Experts of a small language model.
Size: 14 layers, width 224, vocabulary 9898, 43.2M parameters.
Experts: 128 experts in each of 13 layers, 6 picks a token.
Training: a variant of SOAP for the experts, 4651 steps.
Below are experts of layer 11 (counted from 0) of a mixture-of-experts language model. Rows are named router (the router's row for the expert) and show model dimensions 0-223. Each number is 128 + 32 x the weight over its row's rms, rounded and kept within 0 to 255.
After each expert's rows: "mostly gets" lists some tokens that are sent to it at least half of the time; "comes before" lists some tokens at least twice as common just after its tokens as in all text. This comes from a sample of Wikipedia text that the model never trained on. Tokens count by the router's weight.

# expert 77
router [147 132 145 128 217 105 179 143  85 147 100 116 142 151  69 143 112 139 110 121  83 106  99 119 160  67 180  91 137 150  42 120 107 109 136  99  96 172  92 151 148  69 121  82 128 104 141 118 150 157 160 160 101 191 120 125 140 131 113 147 174 141 111 106 219 133  96  70  95 141 123 139 106 133 122  99 187 103 163 150 181 127 202 119  86 169 129 119 135 105  96 116 157 165 110 147 137 123  97  94 144 134 131 179 139 144  97  93 142  66  74 118  64 149 113 173  61  93  78 132 143 138 183 110 119 146 126 143 156 124 127 106 118 134 143 139  80 110 119  79  79  94 182 149 143  59 158 142 125  61 149  98 116 123 142 154 165  72 112 112 107 176 107  78 104  88 124 177 102 157 179 113  98 131 158 145 121 165  76  96 154 136 189 129 128 169 100  84  94  78 140 126 150 154 151 127 102 124 141 112  99 122 136  62 112 138 122  69 105 106  81 143  99 141 166 148 135 133  88 111  85  78 112 147]
mostly gets: "–", " '", "{", "/", "—", "==S"
comes before: "|", "The", "In", "==", "\n", "==="

# expert 85
router [107  76 146 170 142 145 160 144  84  98 101 119 127 154  88 173 110 152  85 146  91 117 127  85 151 123 176 158 112 150  90 100 130  88 130 111  87 149  89  91 105 100 119 111  99  88 170  84 109 174 142 169 164 159  85  88 171 112  77 127 156 175  99 101 163  92 146  91 124 164 149 125 112  78 111 102 125 152  84 146 133 115 139 160 117  94  88  79 164 136 117 141 149 169 117 160 106 174  89  77  87 165  77 162  86 158  90 107 144  90  79  95 109 120  88 164  93  80 117  82 171 101 178  96  99  82  91 170 164 150  87  97 169 150 166 168  84  87 142 124 123  91 147 170 129  83 169 162  83  99 180 156 131  78  87 171 176  91 134 145  88 162  91 153 159 134  80 142 130  93  92 133 126 138 163 108 125 165 127 118 108 173 144  94  87 178 104 130 105  94 184 164 117 178 178 162 116 103 161  77  89 107 166 131 134 120 155  94  95 135  91 164  87  79 155 159 121 146 105 151 108  91  97 168]
mostly gets: "Species", " sh", "==B", " Henri", " (died", " labor"
comes before: " |", "\n", "-", " -", " ", " was"

# expert 29
router [116  69 160 159 155 146 156 148  96 104 101 110 130 158  90 162 104 162  80 129  89 131 119  93 158 111 167 161 107 156  93  92 114  94 128  98  86 151  90  73 100  90 116 114  89  93 159  93 123 185 136 164 165 157  81 100 167 120  87 132 143 180 112 104 158  80 159  89 133 171 154 128 102  81 111 113 132 151  83 149 137 116 146 167 116  92  84  76 160 123 116 135 149 160 131 160 128 183 101  75  84 163  86 155  81 160  88 105 162  94  77  97 134 120  94 176  89  88 121  82 174  93 175 113  90  85  91 164 158 165  85  95 171 154 174 161  91  89 157 127 117  94 157 167 133  87 164 156  81 100 185 149 123  87  91 182 154 106 138 130  87 160  91 140 165 131  75 139 111 104  90 138 128 137 172 109 132 171 117 118 118 164 146  85  83 168 118 147 116 112 175 161  99 176 175 160 113 103 161  78 106 114 164 105 123 119 150  84 100 134  93 152  89  78 162 177 145 148  99 161  85  91  97 163]
mostly gets: " Arthropoda", " DF", " JPL", " (Gls)", " birth", " Hungary"
comes before: " |", " of", ";", "zz", "ie", " /"

# expert 38
router [ 93  62 157 161 207 191 192 138  85 131 118 166 135 177 100 152 126 154 101  71  96 162 198 101 158 155 168 171 119 148 122 139  96  98 158 141  99 139 128 117 111 130  98 128 102 113 132  92  83 180 100 159 147 122  93  86 148 110 102 120 184 181 133 107 109 113 169 111 135 148 164  70 168  91 187 122 140 137 110 145 127 129 163 124  73  66  83  68 196 112 128 152 128 147 155 155  75 155 134  84 109 131 107 130 102 177 115 118 150 121  99 128 110 123  94 161  93 118 135  79 129  94 144  96  78 107 113 167 143 139  94 127 146 148 161 173 103 107 180 205 108 113 171 156 100 115 148 151  80  86 174 126 156 105 109 166 174  98 167 141  87 135 108 117 143  70 114 101 142 146  94 155 155 137 154 117 137 123 158 166 137 131  67 102 101 146 116  65 154  60 157 155  94 145 167 151 148 115 204 111 139 141 163  91 136  55 122 110  71 171  96 129  92  82 114 149  91 115 112 125 116 131  87 134]
mostly gets: " season", " event", " team", " debut", " project", " process"
comes before: " of", ".", " in", "s.", ",", " for"

# expert 49
router [ 59  95 136 162 160 154 165 164  92 122 106 132 155 172  72 165 105 147  94 184 103 166 131  98 150 132 179 175 108 155  89 106 101  96  81 102  93 158 104  82  93 111  78 108  93 117 152  78 100 150 125 189 164 154 113  96 174 100  80 112 134 167 116 108 134  72 118  95 106 155 161 110  96  81  85 100 121 169  96 154 150 126 146 157 114  69  82  78 172 133  98 110 139 156  82 166 115 162  95  89 115 158  97 151  79 157  88 151 166 105  87 104 161 128  86 155 101  92 133  86 158 123 166 126  94 107 112 151 155 153  96  92 161 164 161 169  90 107 154  98 131  85 150 156 156  90 142 165  85  99 156 163 126 101  91 158 152  84 128 170 102 170  90 141 155 166  97 168 156 112 115 152 142 160 146 109 146 133  74 110 120 182 122  98 103 175  92 166  98 109 154 163  99 170 167 151 121 109 166  74 101 112 170 129 113 112 132 119 111 162  91 156  83  53 170 162  75 136 109 187 106 113 111 166]
mostly gets: " began", "ched", " started", " short", " open", " recorded"
comes before: " by", " to", " in", " on", " with", " as"

# expert 108
router [116 110 109 130 137 154 194 158 119 135 132 100 115 133 142 195  93 135 105 199 130 112  95 136 146 132 170 132 146 193 109 100 148 114 129  63 124 151  89  85 118  94 168 147 108 111 136  49  98 133 127 151 164 180  83 100 247  67 144 126 143 183  83 127 178 102 164 102 120 140 135 151  79  97 148  67 111 137 126 195 160 113 159 154  95  66 122 131 154 139 135 135 113 139 121 180 167 142 134 129 142 123 128 137 121 134 129 121 160 115 100 122  75 108  72 140 132 123  65  93 172 132 201  99 104  95 132 135 132 151 139  68 126 171 155 131 114 118  96  85  69 132 181 188 129 137 162 125  96 114 157 119 141  78 121 131 176  48  94 151  88 167 109 113 218 180 126 144 111 117 104 128 119 134 178 127 104 154 114 121  79 112 144 131 101 145 112 153 120 174 133 150 157 135 134 125 148 110 190  93  96  96 174 125 141  97 151 142 144  95 113 142 106 142 148 135 132 143  56 172  51 113  99 109]
mostly gets: " for", " in", " on", " from", " after", " In"
comes before: " the", " a", " his", " its", " their", " an"

# expert 98
router [ 93  76 161 166 163 160 165 136  87 107 102 119 132 148  88 162 105 168  71 158 107 119 123  93 149 122 179 163 112 158  88 108 108  99 106 103  90 163  83  94 107  95 103 116  92 101 153  79 117 162 131 163 157 162  91 101 166 102  86 131 159 159 138  90 163  83 131  91 123 165 147 122 107  92  96 113 115 142  94 142 112 116 140 165 118  99  95  91 164 151 105 155 154 184 121 174 125 180  88  81  95 165 103 145  78 161  97 116 167 111  75 103 121  98  91 176  98  85 111  85 169 108 160 106  77  88  95 165 157 158  98  88 173 159 174 163  86  99 153 123 119  91 154 165 141  89 175 163  81  95 172 158 121  76  83 166 152  80 160 155  85 162  92 154 162 144  83 126 108 103  98 112 129 144 167 101 145 167  97 135 109 160 149  97  82 171  96 147 118 102 173 162  87 175 174 176 116  83 172  94 102  97 145 123 135 111 153  94  99 156  88 157  82  72 158 165 115 150  98 140  94  90 105 169]
mostly gets: " led", " due", " before", " lost", " clos", " low"
comes before: " to", " the", " by", " in", ",", "."

# expert 64
router [116  67 162 178 150 154 156 137  86 100  91 130 116 154  91 157  99 148  90 147  83 136 134  95 164 115 173 147 112 159  97  99 109  94 116  93  77 157  92  82  87  97 117 115  85 103 155  93 104 166 124 157 175 156  85 104 168 111  82 123 146 168 131  89 173  85 152  92 124 167 141 135 111  74 109 134 128 142  99 148 127 134 139 165 105  99  95  79 168 124 118 124 157 163 115 165  97 184  89  89  80 155  87 158  85 165  98 104 153  94  77  94 124 130  98 169  91  83 118  98 186  94 169  90  85  96 104 167 174 161  86  92 156 155 173 164  79 110 161 117 113  83 155 175 119  97 164 165  83  98 184 159 130  93  81 173 164  83 133 147  96 174  92 144 164 136  85 140 136  96 109 123 137 150 181  97 126 169 123 118  95 167 147  92  86 172 108 124 118 106 175 161  81 179 170 171 115  94 166  86 103 102 152 117 122 123 147  95  95 135  87 161  82  78 161 170 135 143 103 147 112  98  96 155]
mostly gets: " sequ", " northern", " eastern", " influ", " tw", " married"
comes before: " |", " of", "th", "k", " –", ";"

# expert 46
router [109  79 145 169 150 154 155 130  84 104  88 122 124 163  87 172  92 164  84 146  93 136 131  98 152 110 185 162 124 156  89 102 113  97 113  98  81 160  85  96  88 103 113 119  84 101 164  99 103 172 123 164 164 165  90  94 170 110  85 134 150 176 122 101 161  93 142  82 123 166 141 118 111  84 109 114 128 155  91 145 120 121 140 154 104 100  91  81 163 132 125 135 137 172 130 166 116 182  88  85  86 164  88 159  87 167  93 101 162  93  69  88 123 126  84 164  93  84 108  87 169 109 172 102  77  82  93 166 174 158  88  96 177 152 185 160  79 101 150 128 119  78 160 161 130  92 168 161  89  90 171 139 126 101  91 179 151  87 128 145  93 177  90 157 165 134  91 146 125  90  90 130 139 137 174 104 136 172 112 116 115 156 144  91  90 181  98 126 131 102 177 164 103 164 175 162 117  90 161  86  89 106 162 111 133 120 148 101  95 137  92 164  85  76 155 163 133 152 104 170 106  91 109 168]
mostly gets: "|---|---|---|", " mi)", "|---|---|", " followed", " accompan", " Young"
comes before: "\n", " in", " by", " at", " on", " The"

# expert 113
router [ 63  52 159 136 116 142 213 141  96  90 115 165 105 156  72 185 104 130 124  74 115 143 143 132 152 151 162 157 122 110 128 148  89  84 107 150 127 140 107 117 131 154 178 122 106 122 118 124 108 157 108 158 161 127  91 113 153 115  62 164 147 178  74 104  97  86 206 125 157 176 150  83 178 121  56 101 174 106 116  79 135 136 101 147  92  38  77 101 169 153  91 200 126 118 120 152  93 156 110 102 119 169 133 121 110 145 111 160 149  96  93 128 106 156 109 137 110 100 151  78 135  96 151 114  98 127 132 171 138 164 110 157 143 158 132 140  83 131 149 180 162 119 133 165 179 116 142 152 116  95 154 130 200 131 121 148 171  88 175 154 111 133 101 107 162  81 100 160 150 105  53 200 158 110 159 123  99 148 145 170 104 154  96 116  73 130  72 135 136  78 167 133 124 146 178 149 137 113 141  73 126 124  89 138 127 101 126 119  30 154  90 140  88 126 142 147 116 100 131 173 132 120 110 139]
mostly gets: " town", " art", " city", " government", " design", " director"
comes before: " of", " and", "ing", "s", ".", " in"

# expert 87
router [ 94 118 215 189  87 124 124 168 113  87  97  98  96 138 131 149 133 187 137 152 134 111 105 109 154  97 149 164 138  96 100  99 127  61  72 130 120 118 134 147  77 150 156 157  75 131 226 109 133 153 150 155 165 168 137  90 156  96 130  87 129 125 159  66 186 122  96  80 111 183 172 178  81 115  91  91  98 181  70 162  75 145 156 134 113 143 121  85 137 166 109  93 118 150 128 101 181 160 110  95  55 127 124 170  93 170 131  99 111 134 122 100 121 118 133 167  51 106  99 141 140 103 167 103  84  81 115 212 203 130 120  36 141 134 142 178 122 141 119 117 110 122 156 132 112  94 133 137 127 149 127 137  93  99 122 159 168 154 107 157 136 136 108 147 166 121 121 117 103 106 115  79 117 123 177 120  91 111 109 103 132 107 134 105  73 156 139 144 110 122 154 158 128 167 175 133 117 115 163  60 141 104 143 150 114 162 134 104  53 115 109 138 115 129 120 131  97 118  53 137 120 113  72 162]
mostly gets: " |", "|---|---|---|---|---|---|", " —;", "|---|---|---|---|---|", " 0;", "|---|---|---|"
comes before: " ", "\n", " 0", " 1", " 2", " 3"

# expert 8
router [114  78 156 159 147 155 172 126  88 107  89 118 122 163  88 168  88 158 107 169 103 106 143  90 154 136 169 158 100 144  92 108  79 110  93  98  89 159  96  98  88  82 117 113  91  94 157  93 103 163 129 155 171 151  92 100 162 134  79 128 163 169 116  86 170  80 145  89 130 164 143 106 102  82 105 105 142 139  98 152 158 153 127 164  94  89  84  84 164 123 138 167 157 153 126 163 127 167  91  77  81 169 119 158  81 161  89 113 157  94  77 105 109 124  85 157  87  71 117  83 180  91 160 112 108  96  92 175 161 153  81 107 158 150 166 167  84 101 164 106 128  82 155 175 130  89 162 154  87 103 174 149 144  86  76 178 173  95 153 143  89 154  89 133 164 115  89 154 127 106  90 114 149 162 164 101 113 158 105 136 118 162 156  83  75 171 106 169 115 119 159 163 109 165 176 181 129  85 170  80 106 112 157 117 120 120 159 104  87 144  95 165  83  76 151 165 157 147 104 141  88 102 112 150]
mostly gets: " President", " Minister", " director", " president", " politician", " member"
comes before: " of", " for", " in", " and", ",", "."

# expert 68
router [129  73 151 163 142 151 165 141  97 102 107 132 151 153  82 170 109 157  85 134  82 118 142  85 153 108 174 152 125 154  89  94 118  90 137 108  87 159  83  82  80 104 110 113  87 100 161  89 108 171 138 166 168 156  85  96 172 114  81 115 141 177  93 108 160  93 141  83 135 171 148 114 106  89 123 119 130 145  89 146 143 132 153 163 113 116 102  83 163 111 114 153 150 170 137 157 111 174  93  76  94 162  85 154  77 143  91 101 163  93  88  89 138 121  94 178  93  83 109  73 157 106 164 112  88  96 105 173 168 163  90 112 169 147 173 175  92 100 158 112 118  93 154 177 142  94 155 163  84  93 162 165 138  84  89 174 172  84 129 140  83 156  96 149 154 130  85 119 129  91 112 138 138 142 172 100 138 168 124 131 107 167 141  88  71 174 111 135 105  95 176 165  82 175 173 172 103 107 165  75 102 113 175 122 123 131 150  84 115 116  87 149  76  86 155 172  96 152  86 165 106  82  99 175]
mostly gets: " going", " beginning", " purs", " starting", " Mel", " feel"
comes before: " |", " of", "}", "ol", "t", "-0"

# expert 17
router [127  69 150 169 144 150 161 135  99 108 106 126 114 149  87 159  97 167  93 124  95 103 127  84 158 115 181 152 112 159  84  95 115  90 127 108  80 167  89  88  94  91 117 119  86  98 156  88 109 169 132 158 156 150  78 104 154 117  74 150 160 169 136  97 162  92 142  83 128 170 136 133 128  81 104 134 122 176  98 143 138 132 152 160  99 103  93  87 164 132 117 136 166 159 124 154  99 182  90  76  90 171  91 168  92 163  95  98 167  96  76  92 131 123  92 174  89  92 119  83 184  93 162 110  90  92  91 163 173 147  89  88 169 158 176 175  98  92 154 123 106  91 152 183 140  85 164 160  77  91 167 151 135  79  98 174 164  85 151 146  82 160  94 152 166 123  89 149 124  95 107 134 147 139 164 102 134 168 131 126 119 170 142  88  95 170 102 157 111 114 173 161  82 159 181 165 110  98 157  93  91 118 170 107 145 126 158  99  81 146  81 173  81  89 155 173 113 134 119 150 104  88 109 161]
mostly gets: " c", " ", " dec", " opt", " function", " C"
comes before: " |", "ov", " States", "$", " Yes", "on"

# expert 63
router [103  79 155 175 171 146 174 142  88 109  94 131 121 148  71 176 101 159  92 153  87 123 125  89 156 120 181 150 133 147  92 112 129  95 127  93  93 172  88  87  90 102 110 108 100  91 160  87 105 175 148 150 168 163  98  95 167 143  85 140 139 172  82 103 164  91 122  82 114 173 133 118  94  82 115 106 136 124  98 161 123 121 174 157  96  95  89  87 166 113 116 147 157 175 131 153 128 170  96  77 102 174  91 151  75 153  96 112 164 103  80  97 133 105  88 167  89 101 104  80 165  92 172 118  85  83  96 163 169 159  74  91 159 165 179 157  81  99 156 121 123  90 153 162 134  89 163 152  80 105 180 153 124  82  79 169 160  93 113 169  95 179  92 151 169 161  77 142 135 108 105  96 130 149 162  99 114 152 117 131 108 159 144  89  92 178 109 129 110 112 166 167  93 174 169 164 122 106 156  81  85  91 163 108 136 143 150  83 100 128  93 156  85 102 152 168 123 131 108 155  99  95  96 149]
mostly gets: " \"W", " above", " \"D", " below", " Wh", " before"
comes before: " the", " a", " he", " to", " his", " they"

# expert 66
router [ 75 135  95 132 139 127 155 126  71 129 124 151 118 145 111 166 101 131 137 107  91 111 106 117 157 121 143 124  95 152 112 112 196 127 103 125 139 180 103 146 139 109 103 111 141 100 142 135 124 163  82 135 132 128 118 159 149 167 137 122 135 154 119 131 162  81 125 107  98 167 200 197  57 136  47 135 131 148 152 164 108 151 225 148 107 137  90  83 191 109 105 135 152 171 170 180 144 158 142 116  85 166 105  94  84 120 117  91 118 111  62  84 140 120  30 161  97 102 104 115 117 117 128  69 123 150 130 186 172 139  98  99 161 159 171 145  62 107 116 165 175  86 135 167 103  52 195 131 153 101 119  94 122  89 140 130 160 130 108 139  95 141 137  88 136 138  96 157  68  78  95 150  84 123 158 150 124 148  88  99 134 146 170 100 136 169 148 106 140 112 163 133  77 181 178 141 126  73 129 129 136 153 185 168 128 143 165  55 115 127 121 153 128  77 121 174 108 121 105 163 126  97 130 186]
mostly gets: ".", "s.", " where", "es.", "\".", "ed."
comes before: "\n", " The", " He", " In", " he", " It"

# expert 117
router [100 105 126 110 120 127 121  98  67 118 115 132 146 161  52 125 108 119 110 133 129 107 144  91 132  95 129 160 112 144 129 105 174 120  86 145 123 174  99 133 147  99  74 110 110 112 105 145 134 151 121 161 166 116 134 110 161 124 149 117 107 136 121 138 211  74  85  48 134 158 231 187  71 153 122 129 106 155 157 101 106 166 109 164 114 154  90  91 183 114 141  89 198 120 162 170 166 119 133 116  96 158 139 127 125 168 123 102 130 110  90  80 113  96  63 152  65  96  80  91 129 112 171 100 113 126 142 175 170 156  93  92 175 181 166 169  68 112 137 126 141 116 145 142  86  31 176 115 106  97 122 160 130  78 128 125 143 121 137 143  89 148 145  96 139 166 141 121  85  93  91 153  64  81 158 149  97 109 143  99 177 188 174 123  90 178 130 114  67 134 181 153  83 142 180 165  89  93 155 149 152 104 165 106 152 121 119 103 148 104 131 146 124 113 137 141 131 121  70 144 149 140 116 183]
mostly gets: "==", "===", " ==", ".", "es.", ")."
comes before: "\n", " The", " In", " He", " It", " This"

# expert 19
router [136 104 139 112 157 186 207 164 109  88 121 102  78 185 128 147  74 216  96 139 123  79 140 132 191 119 126 122 132 107  84 134  99  80 154 173 124 164 123  72 148  86 112 115 100  86 206 119 115 155 125 158 138 175 125  88 100  54 107 131 183 155 149 137 101 117 150 138 118 170 151 156 133 111 112 118 127 119 115 141 103 141 121 131  79 151 139 134 136  95  79  74 143 111 135 146 175 134 117 112 111 113 127 100 101 151 120  46 143  75 114  86 156 157 123 203 132 112  90 114 184 114 188 114 150  92  63 178 143 158 126 108 145 181 131 155  57 130 134 169 167  73 199 135 132  92 142 118 122 108 148  77  97 130  85 119 179 115  85 112 135 148 144 124 125  68  91 141 137 124 117 127  60 106 205 157 116 153 129 110 114 124 161 116 101 129  87  76 120  81 163 164 119 150 145 148 157 109 135  99  97 128 148  66 102  97 134  97 140  80 102 110 110 185 147 148  82 134 116 114 160 110  88 131]
mostly gets: "′", " −", " Votes", "°", " ft", " 6–"
comes before: " |", "9", "7", "3", "5", "6"

# expert 105
router [110  91 144 166 188 135 139 137  95 137 105 163 124 160  68 139  77 146 121 156 116 128 165 112 138  84 155 149 131 130  83  96  93 135 129 115  95 169 108 108  91  82  84 138  73  73 142 106  68 152 117 140 129 124  97 134 140  95  93 106 170 147 106  93 129  87 128 125 145 156 165  91 118 114 111 143 152 192  87 147  67  85 152 181 144 126  64  68 167  90  70 194 140 147 169 152 184 149 119  93 108 178  72 150  92 133 106 128 152 119 103  73 104  83  83 150  92  77 127  91 158 140 162  53 113  96 117 186 158 161  97  97 181 138 149 165 109 102 159  61 124 110 163 148 145 124 157 147  70 145 162 148 120  58 104 170  91 103 132 134 106 129 105 150 136  98  85 125  84 104  69 132 149 155 187 139 111 189 178 150 120 112 104 107 108 175 159 155 154  68 152 161 101 166 139 150 125 100 138 118 105 145 147 100 114 101 139 119 110 151 112 126  71  90 162 163  76 163 121 127 127  99 113 176]
mostly gets: " Championships", "L)", " Sciences", "ensis", " Rangers", "s\""
comes before: " |", " and", "\"", " in", " of", ";"

# expert 100
router [ 77 104 179 142 158 130 160 114 119 120 133 101 104 202  74 148 149 148 132 120  69 141 116 142 123 176 201 121  93 115  88  75 123  97 112 108 135 123  86 145 145 120 127 100  99  81 132 115 133 137 116 134 130 194  90 127 161  85 133 138 145 152 141 141 196 128  99  59  84 160 114 153  85 123 142  65 134 146 149 124 138 151 122 131 135 123 148 118 150 103 138 142 144 145 131 153 112 194  67  85 128 147 103 166 139 141 127 115 128 130  87  89 163 110 116 125 100  99 111 129 104  72 153 141 141 115 138 169 194 123 142  67  95 111 169 161 104 130 142  88 112 130 180 141 144 106 201 210 109  76 148 167  90 128 128 181 141  70 138  74  92 152 101  85 135 122  92 122  93 133  74 121  83  99 173 141 130 178  74 117 158 167 140 116 146 184  57 112 105  94 161 134 164 126 195 164 136 130 144 124  98 112 139  89  78 109  91  85  59 147 137 116  87 146 145 177 108 149 105 159  84  84  36 144]
mostly gets: "\n", " also==", "Personal", " Website:", "\n\n", " Kingdom:"
comes before: "-", "\n", "|", "=", "The", "=="

# expert 15
router [107  72 154 169 156 151 159 142  88 109  84 112 125 159  91 171  98 162  79 137  86 119 142  82 146 120 178 163 119 144  93  98 106  98 115 102  98 163  94  83  87  95 120 118  85  93 165  91 123 168 143 161 177 167  88  96 170 120  86 128 139 178 109  89 162  84 134  96 119 177 145 118 116  83 109 124 112 127 104 152 126 121 148 171 100 102  96  78 156 130 116 147 164 166 124 163 116 176  96  83  89 165  92 144  75 160  89 103 159  99  67  90 116 118  94 169  85  82 106  98 169  94 168 100  79  91  89 172 169 163  83  94 164 157 169 175  81  95 147 121 117  93 157 184 123  91 160 165  82  97 173 155 129  97  91 175 160  95 128 149  88 179  98 155 159 132  79 133 125 100 103 131 141 149 166  98 134 168 125 116 116 163 144  93  91 179 108 150 121 118 168 164  99 166 174 175 114  89 172  83  96 108 166 107 133 124 152  93 105 138  97 163  77  94 170 162 141 137 104 161 111 100  97 163]
mostly gets: ".3)", " Cal", ".2)", ".8)", ".5)", ".4)"
comes before: " |", " is", "′", " The", "in", "or"

# expert 84
router [ 92  74 150 171 145 146 160 139  82 105  91 124 128 159  93 173 102 161  88 139  92 137 131  92 157  97 177 153 113 158  84  99 116  98 128  95  93 157  89  98 102 101  98 110  89 101 161  87 114 175 131 165 160 154  84 100 174 105  81 137 151 178 120  98 166  88 152 103 127 170 144 115 100  81  95 114 135 153  94 153 142 133 160 142 117  98  92  82 169 130 110 120 159 166 115 164 110 176  89  75  91 159  95 160  82 157  91  95 156  86  78  88 129 114  98 170  91  90  97  95 171 107 177 106  81  89  92 158 164 163  91  92 164 148 165 161  87  96 152 126 130  80 158 173 129  98 165 158  85  98 173 141 125  89  82 163 154  95 137 156  88 172  95 144 172 127  80 153 132  89 105 144 137 133 165 106 136 165 116 103 112 166 145  83  72 171 121 133 106 110 181 167  82 174 179 169 112  92 169  84 111 106 166 120 140 114 141 103  96 138  92 160  71  93 164 169 143 155 105 167 101  92  99 169]
mostly gets: " Votes", " Title", " cop", " B.", " Upload", " Majority"
comes before: " |", "}", "+", "T", "\\", "at"

# expert 36
router [155 127 117 172 140 125 164 166 121 114  82 145 149 131 119 191 108 161 144  98 132  91 189 104 138 168 158 130 121 157 102  94 162 125  99  91 134 158 103 105 149 150  80  72  73  97 145  78  46 186 120 151 163 139 103 136 156  92  95 180 122 163 134  78 141  96 109 170 135 151 146 103 104 128 101 159 114 127  71 123 113 120 114 147 202 106  92  97 127 165  97 150 139 184 173 117 131 167 120 126  80 203 113 134 104 165 123 129 118 153 101 106 158 138  65 135 118  71 159 118 148 117 164  91 140 100  77 188 138 140  53  86 194 167 146 149 134 114 134 115 125 104 106 161  99 124 150 115 111 132 179 144 186 126 132 179 138 118 182 145  67 136 101 194 129 140  84 123 108  82 123 121 171  91 163 124 192 117 183 163 199 151 129 134 127 145 108 164 136 118 150 233 121 131  84 152 125 148  99  93  73 111 116 149  80 122 107 131  81  96 112 160  96 136 146 133 141 198 125 118 125 137 129 167]
mostly gets: "bury", "dale", " Jones", " Nelson", "wick", " Davis"
comes before: "'s", " was", " is", " and", ",", "."

# expert 67
router [ 98  82 154 166 160 184 165 129  87 102  87 111 120 146  83 163  98 171  77 145 103 124 131  91 148 109 180 171 121 157  91  94 120  87 113  98  86 159  88  88  87  89 126 117  84 110 167  90 118 176 137 149 169 153  92  88 172 103  90 126 133 171 108  92 161  86 139  73 127 168 150 120 126  73  94 119 137 153  98 145 140 126 138 152 116 110 101  97 165 130 116 139 176 175 123 162 112 173  99  78  86 163  99 148  82 160  94 117 165 107  77 105 126 114  74 174  98  86 120  89 169 104 160  96  89 101  89 163 164 161  76 100 165 155 183 171  84 102 150 123 127  79 169 172 129  94 168 163  93  88 171 146 133 103  83 172 135  95 137 139  87 167 103 135 166 149  80 148 124 109 100 134 147 154 171 115 120 157 124 119  88 160 141  90  86 166 101 145 122 110 164 151  92 183 177 180 120 102 175  74 105 109 167 111  97 127 145  81 101 145  95 157  86  88 162 170 119 148  87 157  91 101 108 166]
mostly gets: " died", "==History==", " Died:", " located", " there", " born"
comes before: " in", " by", " as", " on", " of", " to"

# expert 124
router [ 97  93 102 148 183 172 154 157 107 127 105 166 133 179  97 168 113 120 102 167 134 147 194 117 153 104 161 176  85 140  92 138 119 119 159 130 104 133  89 106 102 121  76 139  93 112 135 122  81 160 160 149 158 158  97 126 158 151  99 195 150 147  71 124 142 104 154 140 120 160 152  45 102 124  47 161 145 143 110 150  95 128 109 127 144 153  82 102 155 179 101 146 166 162 150 144 154 138 122 103 109 133  90 162 116 155 116 155 189 115 106  97  68 125  89 168 127  94 175  95 161 133 151  61 112 119 107 176 138 159  87  88 176 135 154 157  81  96 174 135 135 113 147 144 132  94 147 167  84 142 152 144 104 126 107 167 155  90 185 113 101 123 111  96 137  56  58 178  55  78  60 147 182  73 175 128 111 140 145 152 115 140  92 116 103 165 101 119 146 128 175 158 111 156 172 142 150 127 162 124 105  82 126  79  88 124 156 122  91 147  89 152  68  86 161 174  84 108 120 172 134 106 100 153]
mostly gets: " History", " Museum", " Empire", " Army", " Championship", "shire"
comes before: ".", " of", ",", " and", " in", "s."

# expert 18
router [116  69 156 165 155 151 166 140  85 105  96 124 127 155  85 175  99 151  84 149  94 122 127  84 164 123 169 158 114 155  89 106 116  93 118 114  90 168  89  87  86  97 114 110  88  99 166  77 121 175 135 162 164 166  91  91 164 122  81 139 148 182 110 100 169  87 140  87 123 168 143 124 114  94 109 120 121 151  86 148 140 121 144 158 105  93  91  85 167 129 113 145 163 164 119 155 116 185  91  78  87 165  76 153  89 156  92  99 159 101  80  91 128 119  88 170 100  82 114  85 169 104 173 103  87  83  93 170 165 157  83  94 160 158 178 164  91  89 152 114 112  94 156 173 129  91 145 154  80  96 169 149 129  92  86 169 151  97 133 144  89 171  99 147 160 127  80 149 119 106  89 135 147 139 165  95 127 179 122 129 107 165 157  83  86 180  99 139 111 101 175 162  96 172 172 163 118  92 159  75  90 100 170 113 138 123 150  95 101 130  89 156  86  89 164 167 128 141 106 157  96  88  96 178]
mostly gets: " 1.8", " GF", "inson", " Nathan", " c", " Density:"
comes before: "\n", " |", ";", " 0", "zz", "',"